From a checkpoint of a small mixture-of-experts model trained on Wikipedia: a variant of Muon for the experts, 363M tokens.
Below are experts of layer 4 (counted from 0) of a mixture-of-experts language model. Rows are named router (the router's row for the expert), gate (a neuron's input weights, with its number), up (a neuron's input weights, with its number), down (a neuron's output weights, with its number) and show model dimensions 192-255. Each number is 500 + 25 x the weight over its row's rms, rounded and kept within 0 to 999. Numbers have three digits each.
After each expert's rows: a language model's description of what the expert responds to. This comes from a sample of Wikipedia text that the model never trained on.

# expert 4
router:532486456495492517505537444554453517513492514505494517525496530494479531459546495528521489501474501446487518485503422496463505479470531499516489547513521496507495510466506501508520480494521522
gate0:510513512528485510511458505550493511497518511513471547526498494506456505511552513494546520508496489512516504475423499501476500508534471503496538490510526482493535512521484502453455501533505478
up0:507502504528452505503477487530498506490562500504484522516487526512486482516534505497494463523485503501497530515492483511488501538516486517513525538485487519472499529485508492460460475510528468
down0:483506535508496522498532522469509475485492499462434474486512508533558490515451487463498465460533506493513494504515506519486509476513500495474502496490462539512462527490480479527508510483490490
gate1:488487430523478524541490506482505477497521502500464530489507499489453500487520525478474479504469485487536478530516486527476504527505510495493450465469468477475472467495522474548529532433505492
up1:509508463500482501507487511497521477482519506451522519501508531490512505483479481504456481467482507467520492531513510513443460475480541493490497460520449512503475479492535492517506521486518485
down1:520475506491534504532521466482487480524464525486518548563467502484529480530497465502524495507491541542440487513502500477518535509472506500517521542454499503522532533461475556468493504530520518
gate2:513481477508485522489458484496515490480492456475512487485504505511501503478498442525511517503515549491497452484502503520515492517513515509512526525495500488512495531468533495512500514451501530
up2:555505531506546541473473493463473504518522499484532485486503490492494486517501489493481539502508499513481496436502479503493516483475489486493534534499442497512485498497507472494486459491535534
down2:512500503446497518504536508549465461515494560569522483505520476476522499480499490517539546494496513489493471528529558509475549496511488499492535522550516505509480460459524507542490539489524550
gate3:507500507494469517520504495458476496486491474491490487471536520520451462542500490500524504502483508556512507512479480505499511494510474527516462501510516495475507507546449470506509506505451467
up3:502488479465442476539512512491449526516526449486509517497517488536496525500519471502499514494522481532512512514492475483485521537466495534502511498504542503499473499502523466480459466501463480
down3:484505473486499495524482501467486503547511487539501452506471479512535509447505489495484531507494499500493487466500513550494493475497511475532523484503556497527515492502539519439502492500528455
gate4:488488493509498527497476504525489508496491480478549539484533477481554510465500502521486501519500460462529509494523525517502545510493458505507497539507496530491463494497529500506543503539462501
up4:502506532514523473513527486542505504476507510459518517469490468504535511480545488512459477504499476516518474502444507464510508451503482561475477515488504513505509481470505511486510535510485487
down4:537497464438507468487501494472559493499515503503463449544497478495485493514537536502490476506556515540506450504475507510539515487504536479535524493476489498482520490491485451474526479502523524
It responds to: Past verbs and participles. Verb forms, especially past tense and participle endings -ed, -ated, -ing, and verbs like was, used, played, became, called.

# expert 1
router:538491503516491503489525491531489542492469511482476502563463522540510492465553513515510517527516522493513546525525491502478498502469498522517499506487504498514501490500522466492487517524507506
gate0:525506485483495493481517506540444473497485470488469495490508533451495464477508490528513529511466490520514538513526519528471482494469466508495467495535522464508457502491472485485471494486490519
up0:547503462482484509487512516533461466502527457484477493494504522459462479487505489515505500515496493505511549502500539526468476503482433508529479475527521490511469463505487519482489508510473518
down0:458533522488495472517512461474550475500496514489537444532543498531498491514530486473497485512508528487530513512468474508538517473494515488497506506447552467498553498468501520518515514480480532
gate1:498487516476478466477486489502489492470504480487484514486512478517500519482509524507460471520527519515465518496505514468528492445454520552592490453447500564468494513488486459511498498500483506
up1:453523477480476513514477496528513467482483492467510535492524484499471523476478502513489492513511488532509515500513469475508475489481493495533537501495504531468482505476481481491477482497507487
down1:474499459527484510506448554483489499519537521499561494512470488490486505500466475528512474474486488485534502478454496500536506513528524504484519490522516536510476465504477531540507521468508451
gate2:562487525506502553518491457482546515485516502519519482557529519469502518449533526500485499504484527532535475540526521524519453466538533497483494517501493498488477529471501506540500479502465502
up2:540476509516500560510501472481518543467501523518485504549535528471508516459532525496468508503505534552494474510529515506475465461535525504500484484452492463479501516489505513543512474490495520
down2:525506519515479499508527493499506506470497530495505485482492509502528487453513552517469526524491504517488519473473521506480514525476498486512524509471483576494534475499509519526479483531516510
gate3:506501521520514531488485469482523523489485499493470525498537490502480529460478487499469522509519464452484528485492491553510516493514491507535516526526510539482497465521487503528519495451576503
up3:495477559501497490504486490504535488494487493528485480478547485522472498497481497484490497505526480511493496492530488520529534499509492531541501486507484500495501504497538499502540483456563543
down3:493496487504468467490493492513509528492519525480507468548490490513423496483539533450498497526505495512465508486524479531519487496497493495522490507525526514509520503481505528526534518511490535
gate4:489515499512492488488489465505489541498472498452514498498489526502541474497532483500503479502482516516516504529492489419447528510471446513471533524493512504542500457451464535516493494515535538
up4:468507495480513508506485477510505526501525547497490512518473562501503505485487510512509513508467511474552499511477510486450537513500445463461501509497524509482538474490504476507509481536560521
down4:526505458526535479521507529508520525485503493514505505527537463504492481512465488517486532480460507487474441471525514514513472515518509471548480452510492458499435536510493518508483505464460506
It responds to: Clause-opening function words. Words opening a new clause after a comma or period, such as that, which, who, but, The, He; also paragraph breaks.

# expert 6
router:540537492516497487538506494520442489503514515471541534520529538499538535518496472519477504496480522479490506522522498506524500502482516553507472554502497520537528471505535455519512473492523547
gate0:503462454492501508516494485524504488498541470475549501517493519537495466482539470518477464451441500507497487498514473524492481552482535495509443491494462515489556470487506523556474504480497510
up0:522518453471455472464507475510523496493483447473511538511485481489495517494540488522505546461445483521500532525523510502487483499480513484512475529546481529514537514438511526559474529480479511
down0:484531512450478485518500520543493499528489480481482517515498479527529481457520471509499518482502503486459514477514488486506503448454494533464481526515510455497473523505474490478489505514540488
gate1:493508477480497527505476467497483452489460445564457498522508525512505495495477485508495506503482480464497516512516479472480570504506471452487434495529516505521472493447487499508449513480478531
up1:492505486458507514492503500464467523498460449508456508520487500513489498505489456493520504501504490500481508486501503469496538476512468486496469490514531501555514523463502523469469524508467497
down1:477500505509484454504489518528486554519549505507490510480486510475497515530496540500490538530485520505523514529471493499530430484499475518490527458487457491481512511565527513489492506544511527
gate2:528466521482465520490521460513496508486484490473495479458506494486476490501500487524473455485524490565478486521482493507488473520483510480494499518512500496506502536443471474491538506489507489
up2:502451495492463513482479500494488521477488502468503461492499504510481516496501479487493479485487486549517490517498505519493463470447513470512504463508513496540520507469504519485510527473510496
down2:488535478556517488516516524491487506532528477513521477498507509501538515506465485496515463474527522438515457513468527485502510500539467543512484487451473519503478512477491491491459493515499478
gate3:484525497473502549466519486474470513479457515464471478516504501499496492516492563479465515518507470481513490501458488471543551465451520513505531549508487474507514498480496488489502508458497481
up3:457524507471523528473497488496495501519473508492478482505495487490470504524498519468490500518547500503498497527449492469533527478433490494504521540502519498468529482453505477478484490434494489
down3:518532521489534456488511497498474529486493525490537468523518520568536493474493441539482473468530555499492473504486508521497503506522497512514473494481474501447517484438477437460490493501525509
gate4:495491465502535507512520494471517545485533512477496514476514483534476509526472492542456516470492525486504494491470472506518505467507508502508524497543528534506525505477481505518484511487483502
up4:504485478540481461559524479472516520517494533477490509499541506462514474510495512511487491505493513468530492505466480518453533475487489501498524490539495503494475453472493546486452472533518490
down4:485521526489503512478528494500509498489525456488494523511527513502502455490507514492479493496468523483515481511505473490478521506473524510529497523468481522489493497534453470550538512528464446
It responds to: Institution name parts. Words inside names of countries, organizations and agencies, such as States, Republic, Navy, Nationalist, Services, often after United, National or University.

# expert 11
router:515467454509500528512494480524500534530467529436490549522513542492528522518480505491485529490456524509495514534497456524490515523478505498506489535503510535532521463444458552504487516465480517
gate0:468463502516540529465479476530483491516516482456521516504506499538574497519516516515528484475485519474490489542528501484501529502473539462485498540522472524478499495501485451498470540488508564
up0:548487491531467498515521501493452493502517475449466500516532483527493461491500498521466508491493495511515520526537503493523513482524517462548510461487485523517484542532467464506509490461516492
down0:526504530524450498535524495493511473478485512540512497520509508492509488477501498539452507514479490504467493481507461494468485495503514533493499491493515506487507543511484540508538445493516467
gate1:485495519510467483474532460502474514483524509471515487530492485517519508492494471520481509481533522506511496523458510533464510488490467475465508497532481483474484504520482478465471519497503494
up1:510531484525452499482527487510498487459509489511486479544526468503499481502485482538497525481461492514497501497456543547490500497494485493456504511489466516476464525525477477418486542509491484
down1:528500534488524530514488504529462522502509492520514480482515550503499474483516463497498477510454534457511514456498512500499530493511499542517486466499508514492524502477474507483517540518517529
gate2:521495516469493497467478471496544476516553502414493512514481462449513521463483500472467509488535503502544525532500494469501516512470476488512498502500520527472525471515488543495482542515526539
up2:491479449506526486499555481522519504506565507428513487495497492478473525487458509520479504521501513441505516543485483468481490479479485492517500481528533503459499508499493482478491503467497474
down2:506471532506519472486483471537507503544457446533538489497531521495521477515533484492551491492474505481530505511501473522506499504491517528522519535482488516513571518492502486455486476538479525
gate3:511533490563553513477487497503532508498488552492486538497513481493481497539522517508522494500480495488495518529513501489479544562484523492513500515500479479484513507505488495528493503496480486
up3:532506516516525500500495506519533531478473484553530498465477473462500472517514491530479530515484491526533521520465505465484509480514513521528560500501506453497521505493473525521484500504508479
down3:446463505529529511483465522484476498519516521510474530485518506542490494479487511500525490513510479473508513445492540509485515527477452490487467463511495529486499513487505489526502536531511538
gate4:485566475527534520503468471527444506524542504523487479523489465493458500512567510482485478478535503493551550460495478534497467526513472473529468475520490486477519456518534490505478548472525506
up4:522525494514544463530494462533467498516500466513501526519512452503458536477514481465530482497529486478555509504520447510501477494491483465514473486500502497502499471508495515486488504492494511
down4:510454528494474518453538518455530477517457511480499489537501499492521510412493524479449511483480497503509503498453517533509466482466484494504498476540542477496495569504488483489524452532539501
It responds to: Foreign name fragments. Word pieces inside proper names, often non-English surnames and places such as -ić, -mann, -burg, Cam-ino, Rose-wall, plus taxonomy terms.

# expert 3
router:477514481543480517523502501510482524571492462485491508505508481496476500472502517534536519484475541497476490522490544487535505505486444497483505558490491469507458490520451506504462536530477520
gate0:472507514495489485548524515493484452486471507522468472510514525482520526493519472524485508541491494480492496497520481487502484531479486474492537481503504487534500455520464446504530492508517490
up0:476516555516495499501527527499476453506464480550480489513503523493527509477537481517491510535502490468499504510511463484478498521494499483480530474487484480517497433520511431486526522506479496
down0:489473479449471534501542496476550533501477486510480507461519456502500544485500507522477564520552478525535544496527442491526473482497487519472495508505518462478479512516502512478467532484480471
gate1:481478490491464484522556491567486538519519504488504530504497491527477494482543526496483516488497498500499470494549508468485477543482550528515504533491504522493481465504504497465543506507467516
up1:472528496498512499518546483559485523526512479475477517483507505505475486482526535503478499471493476460501516497530544484478489546497496524491493523490500502486481489528526469519495499537461528
down1:514488478453539499492472501486443463469510468510461535506481542507465543505473476494513511476535518452517490502499532505446528495563542508481540509481511486459499502478483456487463512512503517
gate2:541530486561519524540522458485524511480534521520496486505485514547490503476543527487493461492491502520453475471567505497537498513489484514488472550486497479478485473501483472461495456483526536
up2:522542508546507536510540449507544476495546502500500487491457522537470485494513508487488502476454471520475493484535481514508491520510502517493451530483485481487479452453480513466487477461502532
down2:519502538473532475527502549528506463490524499500468506523563495449524486498464464465503505455514496504514477481454523501545506521515514479492518486498510512531550510482495461472463508495487491
gate3:496529497466519503538483468552475532470496527469489456496515496481485490495494513530538490524520515480552477520509519504489525480516508506511528508506470506508510491493506462494521496519492497
up3:496538490504510529502482493500497491497492534480507474530472492469521486493469499520533533504471518541514494546567535528524528479488520524519529519455527515494503475511481495530521526493535488
down3:492493515501493516511442536516528481481516489534473485484494516509459512481514514469515464517537509507532501508470538486506498501501502501516499519516486517474530466487505496494498496529498465
gate4:486474506497479504498452498455507528571524478503457501477526470447439533478512485527540471533497511460464465487485525487548508483506441479464511526521522466487464474462479524508488505496552493
up4:457502484482498479518490509511498503516468525473501491506505496478441544484489521524472481480464489510517473472480480489527538500491480544543533533502523482550521490481513430482518477503523492
down4:514491556505548485470512500484513453494491492514491505465510499471493498489552484499514502466522485496489485486492514488496470536485510495513532500548489492496551515479471516495492494482483512
It responds to: Determiners and word endings. Quantifier and ordinal words like every, own, all, first, largest, plus plural -s and word pieces inside names in tables.

# expert 8
router:492495516461537526535557474504480490480512496515476514551500531483474502474523525479504529527490522535518505503521483529491520507471509526528511492503508539455497518476490473489482546501556531
gate0:536534499465471490495545536495496487492523492533507476478515519521461472481547509464490513493505528522472516503508547525480477494466512521550519499531480477507533530499548496488452491516482497
up0:534524540494463505492516537484544452480524501522511515484470511508482452471530524439499505552512527503500534495489512525445482475428538546549505532517492471520508540536543484483436490494477509
down0:507494480501502469469515536488489499548441512468486492488469507493522495485484479495492519488495504485499510504507461470511479475524482521475457457536497517465511454523510515500553490528538525
gate1:474495478538480497506531459515492499567489470469484520504488485495466497487501527488510491492584513521493505464535532506535513447486457516516503525499472454481468549529504479483481545539485492
up1:541512537522465508487505534503475495509509538471538524496489504501529492494503477455545481508487507524468481483499518491525504503463450538535482526504475489470490472559493454481501499477479528
down1:501514514476502529537446496494496518514497510528501459478487525466496444526488519503459454510495454523490478478467506496557476491534498509466520498547518477480478497510554487527510502481505454
gate2:534497454501499551521504509504507505491510483552485471497518502480547502479566465526477450541496485503484506491497492493556507518511495557479483465501518490512455491483520537478492502549533476
up2:481531446468488534545496485527541485543498521519459496513504516485516492489531487487514494515502461492494496525478498415528487519510519490445517477513471471509507482499505520472472441473544516
down2:478480513497503520486527507514505507519506482501488532484512482512523562479522537483503524528463468551520564533479452482461520510530504519522526469494502527516536530513449494527513464493444495
gate3:509530495532482564526485488505501469494547512495485494524465519486467505520492472522497480561469491490480507510504477478483510519466475532483521540517472534474512539488474490532496528491504463
up3:505499474506474534516499481499481487480530516477503488504487518498477510509465488521497491572477492518456490507495482474494509543481495536489514530515468523497510548486476494514498491514550451
down3:532517483504500490521452524474520514490512481500466514508480490460522494486492521500480461478431487454537521491491475546486500495489503500530529501540520483534446495514506569481527483491456466
gate4:474513519497525501491474492461531494499520554448488526501545491505462524472488548494491519471467519479456528444548454490463501469524500466492470500522492514516453467491480531494479535473511519
up4:527545586521501499481515488481471499477558513514528488453516491481497474518511507497483492494478541551463479435499499473485507503489497489488484506535489482479465497468469536494514532514504493
down4:497491517503474497508492492443559476511507503460491511497461529524547464505492506496486513501496526497556524462529468504492488479477509529504526499477528505548490498502516482487461510483500513
It responds to: Headings and line starts. Tokens right after line breaks, hyphens or heading markers: == signs, See also, list field labels like Country, position codes MF, FW.

# expert 9
router:547516514464487543549527502500521528524483524478487524546501542504480548511522498533518535510488531504487540518517537497446455475510503505539505490474483541472489477504463505523468501507524492
gate0:481539502469512484473522535502528544513503454453494447513521475500499527495479484468513499541519495493487519476505502513537488511483504494507501511499506509491486524528509511545497472491571487
up0:455511462501485481476533528470508549515490478467489455520483456508517485467517467480491506474544489489516519500478507528504503487481500522479473528490513551465426507531518495498483514506497510
down0:495517531526529551519511491484512471452494508513489514473537533501501493465522555520497479512498504478469523587523500502512513516518518488521517544487476491483526478492489482511483515471488516
gate1:503478472460544509528492447519468481491503481487503482489445506507548498517521529482453527522490519478528482525477511493507517489528486509537568529496469473526485474530488473540474486478498521
up1:509482485473511493498475449507466480479518497490516465516484500483545509505530511480448518522518522511502493499501508524506474495525491524539536483482463486541508490541491474527456475491498531
down1:482527532540491489472490548523492504540496492495502456501467497445478531487453480521494492502531501467471529495477515478507517490484472442562469520496544467463505514503487501541491468497493502
gate2:489510489492491507471516529458514487491488532514503512495488508521512482527489486511514463502481494486480463517473483545489466490534508554516450536503514482510470510537530464484511452484544517
up2:528531482501510512472466504469524506490474548492490492510483463474508514522507508524417513501511500475468488516490481534480486492513487538489508527488550484488461501516531491467491460519554531
down2:480426499473523489520479540514487494502509522497513532495495515492516436512558493475532482508536530512529490524489512519517515510467513466497539532493485534552496520459512500512546518570520506
gate3:519492486497496487548513508510511522497470503470487500446498532489502511514503519454496522509461477527517501469443510481491489500453498485509510521514482469467514478508504506522492517501508508
up3:527511492505539537487484484539546500531494535505513488466463523500498506502557498535527500494473468530555520516462524520471521479439498510531513507510432512494508515507471473520533457507480564
down3:466474491466486507482520506493485521460482497489514489482561473479492478495529490497497474520506525520485545508501493535529483510482500563503558483538474471535509497530531480504468497510535503
gate4:515535537516521486528538545475532525499499519472483517485494480521496455489535507499531524460468471484480478523479498506515484526481516536511501500534468525504475481513521518515512487478545473
up4:512473524536491507554493518529516483496515512516501512498483468518489508522491512481526479493478526509444493527478469501478494509472523492475453504524501507499486495539508514471496486499507492
down4:502522558405489484494528483495439501559470513515505519499518476494506489503479484537494497473520539495485509498508535493505509531498463516509529528513484481492469507492484516466500488523500490
It responds to: Numbers and statistics. Digits, decimals, percentages and large number pieces in sports and election tables, e.g. 000, 66.08%, million, ft, vote counts.

# expert 5
router:496497508510502560546525522443530506498497497506506490520493524497528499525490494513478494490457525523512512499446470509472526499480510492477478523474495491532465496529485487489502508468516502
gate0:488514507519504502483468513476500490531499537482505510557498498465498489517506497494530519547469523543513501510516535516508501489486484444489516510498521501439482494541492505453495513474514533
up0:536506534502523512487513507482486526508505507523528559542518538532473480490526469497505535528466485504497483463518521517433561454503519480549481488493478514507464492523485503464495548520517520
down0:494500531514496526499491533520482487495516464512479513419512520481508506512458497513463518483497479523502521492475409467471496483510507496472531507458471487547502499526468519487524494517517527
gate1:543468517443551569517514491544531522442496504506512518464498537504539487486522450472504517520487523479474469522464492463506525475515547511481469482516472498502457512525489512484471461542507472
up1:514504426483533525499508501531506514477502510490491506482537513547511532511478489512495499501523506467511506522536509492527510467478522499510489486522466531505520501520507489525488517496493475
down1:549511501495473504554541505530516476516521508504484549488464507506512493527498508513523566517486523495515505494472492476509519486543434530491514534506526518521502495472510515509476503481515517
gate2:517524539505502453501516502479478498541467483493504547518480502474468466534490476496507495509513511503508521539485482476482481518485490519521489471568478491494533524452511485513488497537530513
up2:517504523508488471543533495499464504493479509502481518521514492521474525518543497487473513500505483512502494476484483459523472482501488473512512467514490498469515507472502510519489492516486452
down2:530501482525496502476512481499498501479495489508491476496504563505473504494454530486486489488518498504498460511498535514509517484542491490484453502493540524460534491518503497516447478482503450
gate3:528492501539469509462508525499492477456471496537451504485474479499486458487476493487498554453514517519490498488546520493460508525461508499505466512515512508512514518507509470470514455532538460
up3:498496493488453505497496479475524491504517524481539541550504521495530501564481512506532496519494496458495505506470533473530466476475481494516508479477485515477498468522500513482478497494510526
down3:489521500506478498474473512550494480492486516526446513485490474501501470487521497488498463496536535548511461495491504530446546452442531510495539510493497488495507498501526469516520463502513513
gate4:470487472512482500494489523505533516486469501505486502490537506471502477497468478486504505468496504533482508499494451524493538499467516525489503531482535493498506530534521426517470504508543498
up4:489499449459517515512505508487496487504481504518511453461483549476532482494467499478493466462508560525464513474519494538527523474494522496513468544529519501508507513517548487511551513498514495
down4:532539509490491481506490517479504529476521468495468484489478476478492479501554521544497527500518497525485476492508452517458510490503512475495508505469477491501484523528493549540436503471454512
It responds to: Mid-word common nouns. Middle and final pieces of ordinary English nouns in technical or descriptive prose, e.g. grif-f-in, ne-st, bon-ds, acid-s, car.

# expert 10
router:489517430473525484488519456495505492534501521494519498491473536472463478509497502498471520468456466478493490521508478507525514489523472494485468515514474510519488468487497483499507514478529531
gate0:563495481500502478500468550516511481497512554506462524502504441540506475525483513499514542510490476471502462487521471513523492451526478491527497535531517557501492500497473458480466454507508483
up0:532463457494479494508526552513506498504506488497475469485531481502505543496545520521486506510504553513519497520471477497531490499515512453506507527513496503541507502508482497465476467481482475
down0:501509495455454529488496519475554516532564490516502508478466486493458496462532536518520506522511461501484508442537491456511444484517523546498504495510503478508510536494509498470508507526467500
gate1:495483472495504472540483464511460496518509510473467503527447574496475480478536490576516473503547506527495536463487496515512463497540503514519501478491500489495512494454555480538468474508476508
up1:492474493502526493536533504527439493524527520477474507519477550489446495474491487593503488503524534552466549462500489506541490504505479523515494493503491505481533492484544475553498493536490474
down1:487512534514505478487537511477492478473502495498499528506504470472500537526463457535484523498503515504484544523496436476487512503485479535508517524516520527480502491516506482503490524495560488
gate2:491492528531518536530523519468463493486458491499465494488549476521501490482462460463515533518461554464517472490520472479499452487508520504506509523514441464486538486487486491457464504485493498
up2:474499449514540491536513491516463504514522509510455513499523446501508489479489490478520522523483544489511466496519493493533484469509515463533514515515451509511481471477488476473438482490457492
down2:542520478517518468482510509531501446485543511464512497476481482466488528536495485539502474499517494512483481445481520467465512527501492541523509454504522453467470491475540523518526492526504485
gate3:469502510523510529475500500517486484502574517492514485522482502491510444484525500511503518517523502484447523482538544480481516468509469522483482510521528504552507519498507528506494521514522510
up3:501479490515525523508491509520474453513547519516506513536490508450492431489494535510494528518510537476453496492504512474483493513500456503479486498516521488507488527503492548501488530511481517
down3:518503503522474471511523527531526485526442514477504484524525535472499516492484500471477475476455464463514449533441499497480496515512528510438483481447468481512513513511480498473455482524503523
gate4:522535520483497521502507497472493560529498476469488479544486503493494496505509482507506484555494510502480544530413519511467512502481503475454510489443523558444516501527462488486512481485515510
up4:506555508501504514503476498477495520525510494491499490518494492519480509527503506511487490542499463490498557538475489525487502475481492480489519498454495562477503522534479476494491493529489498
down4:486515504478527476462511547525513555477488497494518494441523525487493484508484504543538495530518511509509514502509496510525499507487507516551495469519535489497499472515478490501497520511459478
It responds to: Commas in lists. Commas, especially separating names in lists, scorer lists and appositions, plus and, dashes, ampersands, and some the after was.

# expert 0
router:541474462460536470552534456503504463504481473463442498481479495484509516536484481509501478461452477529458487487520484540480502493488504494555471508512507494479473472488498488546484504485528513
gate0:544514493554521512470485483519517488509494505513501503558513506469547506514497468490518493483524511497581507489505494504510519466541496480575489474496485450478487495486477492503493484500508499
up0:534481511564540546516460488520468469502505483510491500564535504503542523493492466485494498512492502480532492486516473473533505465523481470511492495484480503478493510527477498492517480503535503
down0:516511506527547504472526483528487499518491492510485513512489525488523515451501493518523474492491495522488484471491491482475486585497500479520526527496513549464528499485520510505465495521523495
gate1:491513448548497516480528507474501530534511520558489519493518472463507494516525490524465480520436462539468518505514513512497510477489531484466488468506492531504532487456493468506506499494521469
up1:504519468508510491473516512505502513500520484555505491520511450467482483492541483525494506492446464519491502500499518547490510494485522451484463483522508536487530504468470469504501493511495460
down1:485503509481503484478472482512545511498497485498509476519478490465505528491455502476463529505543494480512497547515493505511521502520550553494487490507463483492509502511526525491484507482475526
gate2:483529521479536484486477526465534504503500434468504485557482525452528476515508494500509501529493427536463499526476503477497468505545483489503474478489514502478508515520503529495511510493491470
up2:506479531464503515507507524469496516491498448510519508534509510465521471491515523486489479553517443534464508539473500465503461502513500504491483495507474498462526479519515532530506522466473453
down2:521462502470488470492507531533481464542489496498478487513518478512419472484527511494532522479511540513524540505536459495528529548467468527500469489507502531457500498479473492482570477492505523
gate3:501490508453500502494525556497514490518505481529472461470522513520498466492513503515538494498499494519519502484472498486462517471529478497499480454486503460523458541489547499458502464470443473
up3:514484481465523506555488495480486485508496519514533500504495516461471493476488532479468492504491529500472503535520453480514486468514495478493530540482507555481489480533489439535541468533533482
down3:465483467479476484549492493510494514516514507553479491498521479504551485512482519483460479481495469500471477484514515500484497545501516533513464530535505510528519502510452523536504515500505517
gate4:506489513523546528492460499504500474520543449496504479514477499494500501493495488493485504551499523495496497510455471508516457487528490457539499484488520547498462497541504499496532526503481517
up4:537477505527518558496461498479484462492516441564502524509490539479485471493464526478511526509525531505487479506483497504510481460545468473540512490506503553504484468562498488471490501455489518
down4:471506515492487478535514521479446506468497538456485519448508516511465517506475499524500481502490510542487505493503483465462506486529495482508502511481498503505484453475481438496492473474501493
It responds to: Sentence-ending periods. Full stops ending sentences, citations and initials, decimal points inside table figures, and line breaks closing table rows, e.g. 1931., 914.6.

# expert 2
router:515534477481508497484550446542493475527495464484485469488465479477501479511512473518473501540477534481492528497472459490497537492497452511512541483491465523497474521489486507538514532527524559
gate0:489555537522543480525503440524495519457492505447481567496507506516501494512511445501494460493509489505516524509467530492505519527508474436501520483502526527455521497490487555488546450511529495
up0:545550507520512496481489472542503443488468492506487505547504477523548471474515473497484494501485501468516472517485491511524492570465475507509486542483518532469485512506459501549467476521545486
down0:474499522476480532515529504488516461515527541503511520528512468477514512501505521497499464534504535538493490493530514496469505544505504476510493544460476546536528482490482498485538483488537491
gate1:501520518475528480526469437500514455488507506501503477472509518493491524515518480478509496487527508472512498476487524507514473515536486547521476498486477557487501511524488498492523501523459480
up1:521487498551520492461518491444496508541472520518476563464510509475566479508486447474512473481525499486528511486465475470477483510493476537477507482523497488514503507502463482505485506538460551
down1:457445510451501482504494506560490538510513532461465468512494470489552544517485503537509477506479519466519497491559510500460488510472482457516536501520518493541476481515511477483480497459505518
gate2:482502520491513491483488520516517483515547483509535490487474509504504512495508506466527479495472469517498486522493502478535499480478478511467525550507521490517515542514520571488552519483479508
up2:489511516495534501511485524516495495545515526496491569510489473516511516521491509524468454505530520496513530483524470517509482477518526473486579533475533500459476463547505492482482541497503478
down2:494519491488505486524531488489526520453530496518524490471510512508505467460449520484516505521498509491478468528511546527494462511512521501516527506503487432534522568515530485478516487481549509
gate3:487518491529494542486475494494503490492472514498511447473467454518484538507494476517522528510497489530495530488482544515508482499527451516484497503510516503487464502505493520491517485492494525
up3:505520512531510553460500476480489477514507541470493480478496467508489489479486452487529485510459503516462491502462540518489515512550452496498520489507536506471480458484507499498546472529516506
down3:529488507468473497535473523517508510475494506477478493512491531505454529496524521472478528494522519532529470512501514472515511496467509500492496473500486500488532499520487471513498514503475493
gate4:529462484482506503501534441483548495524548506494506476474510470507491522480460511508451494507524502491503496514496521529478515466468468520523488510488521434457503508514509484504489517497474478
up4:508524489496513501501520489508544515526483524521509542476505502514483473508529456518483506518523508517500511532502524505455458461512493580544510529436467517476493523510510462459473519521506470
down4:462478524491503519480489492525473499500492522502503471492477476484504471519478486449490452518500520517514482480482470498520521518473532462531478541543537548529512481445523506496464466552482450
It responds to: Prepositions and auxiliaries. Prepositions and auxiliary verbs in running prose, such as in, at, into, is, are, has, been, also, plus the adverb ending -ly in greatly.

# expert 7
router:474533521558467487512494485480519484537489520467490497492511522519499535500541475492475537496476517495491523499493513545537482522475443534521480539493496491521471439462467474524519523512532475
gate0:516524491476514514481492508489476488512521468485498512507465525480542470529567500527481493492548484462494522498475495513552530500511517535471464499509503543466513499492493464478447473490484552
up0:516512494455510512482475497471510479506510490471491501521480490492521505533551514538486503465525463492494519519483454530522513479484512525471460484512474513456535498497539487491491502517473547
down0:467472529516487517471478545513530476472513481543508535494550491480490517482485471475501526485472490526499525517535490486433435447516495516527503501472557489496479518536502503530539514516529516
gate1:470527508507476488510491497531450440515485492426479475492494490543510533560451479524478509542487489526477480453476497498473493498499514502472547516482510529440523531485481501523477476458480495
up1:472534498548532509519487488521440500523499520477494473514513495532556540514462480557490512528493486483511503479476549503524482479490491487481525536506497523492527480492523492516501511470480470
down1:518527517500502519496467534499542488513514501519496490485515512493460466450520556507502490478495482426517474511460488510544517541479497518480450507506469491494504514503479495452533501497515456
gate2:502509512499507478529453528510484534494512545541497496529491493529541490471512493491460526482469525548523518489481528513523492474458491477504506534488512540508511497462499490516478497489501507
up2:484484514496526444507462528490465531469506529553492533560487518512574493475525480492444525512491533536515520463517514523501490456449503494527504548482515521485532489480496467486471522487478497
down2:505532493490478525463514459464475452449484491502495496501522512473499502526525538479511511506514479496496457508500437488523524483524444502527466512501480446483466508535493513459518496469457512
gate3:464501499505524492529512524476466477502450482539501478477485488515511492505539522444500459477484524451499549510565514498465485516443489520540514512523559534543485493496514523483518471476526487
up3:465510509487497484522483468467500483468471462508478482484486531518485534482457504484488453510492503523453520516515540506494502534446532509500523508474487517452478490510479517496510479493482484
down3:525456529543521515472480506472481502502501519518528497485471488499541524469501517525531550510468487549504503473491502482506487542462459500512524486486479510520465481489508508516483451535485515
gate4:478509434495499559510499520435530530514494516540507472504506491476522480505535522503478470489507505469489452486490524498470528542466484520547527495452481510508494460482499493511533484476531468
up4:460482461494456556425477505437483512478507498493505494498532483494473496524525501482495530515480482467544503481540496480455464513460501478497498500482403506489488472497538513444447515485539518
down4:537503510513474466521520550505532493488514462539531525484454509569525491507482500512474491502480483518495479497462531543533525464560492501450472507518511501506483515500478524513537518465505466
It responds to: Table separators and by. Pipe separators between table cells, semicolons, quote marks and list dashes, plus by, on, against, as in credits like Drafted by.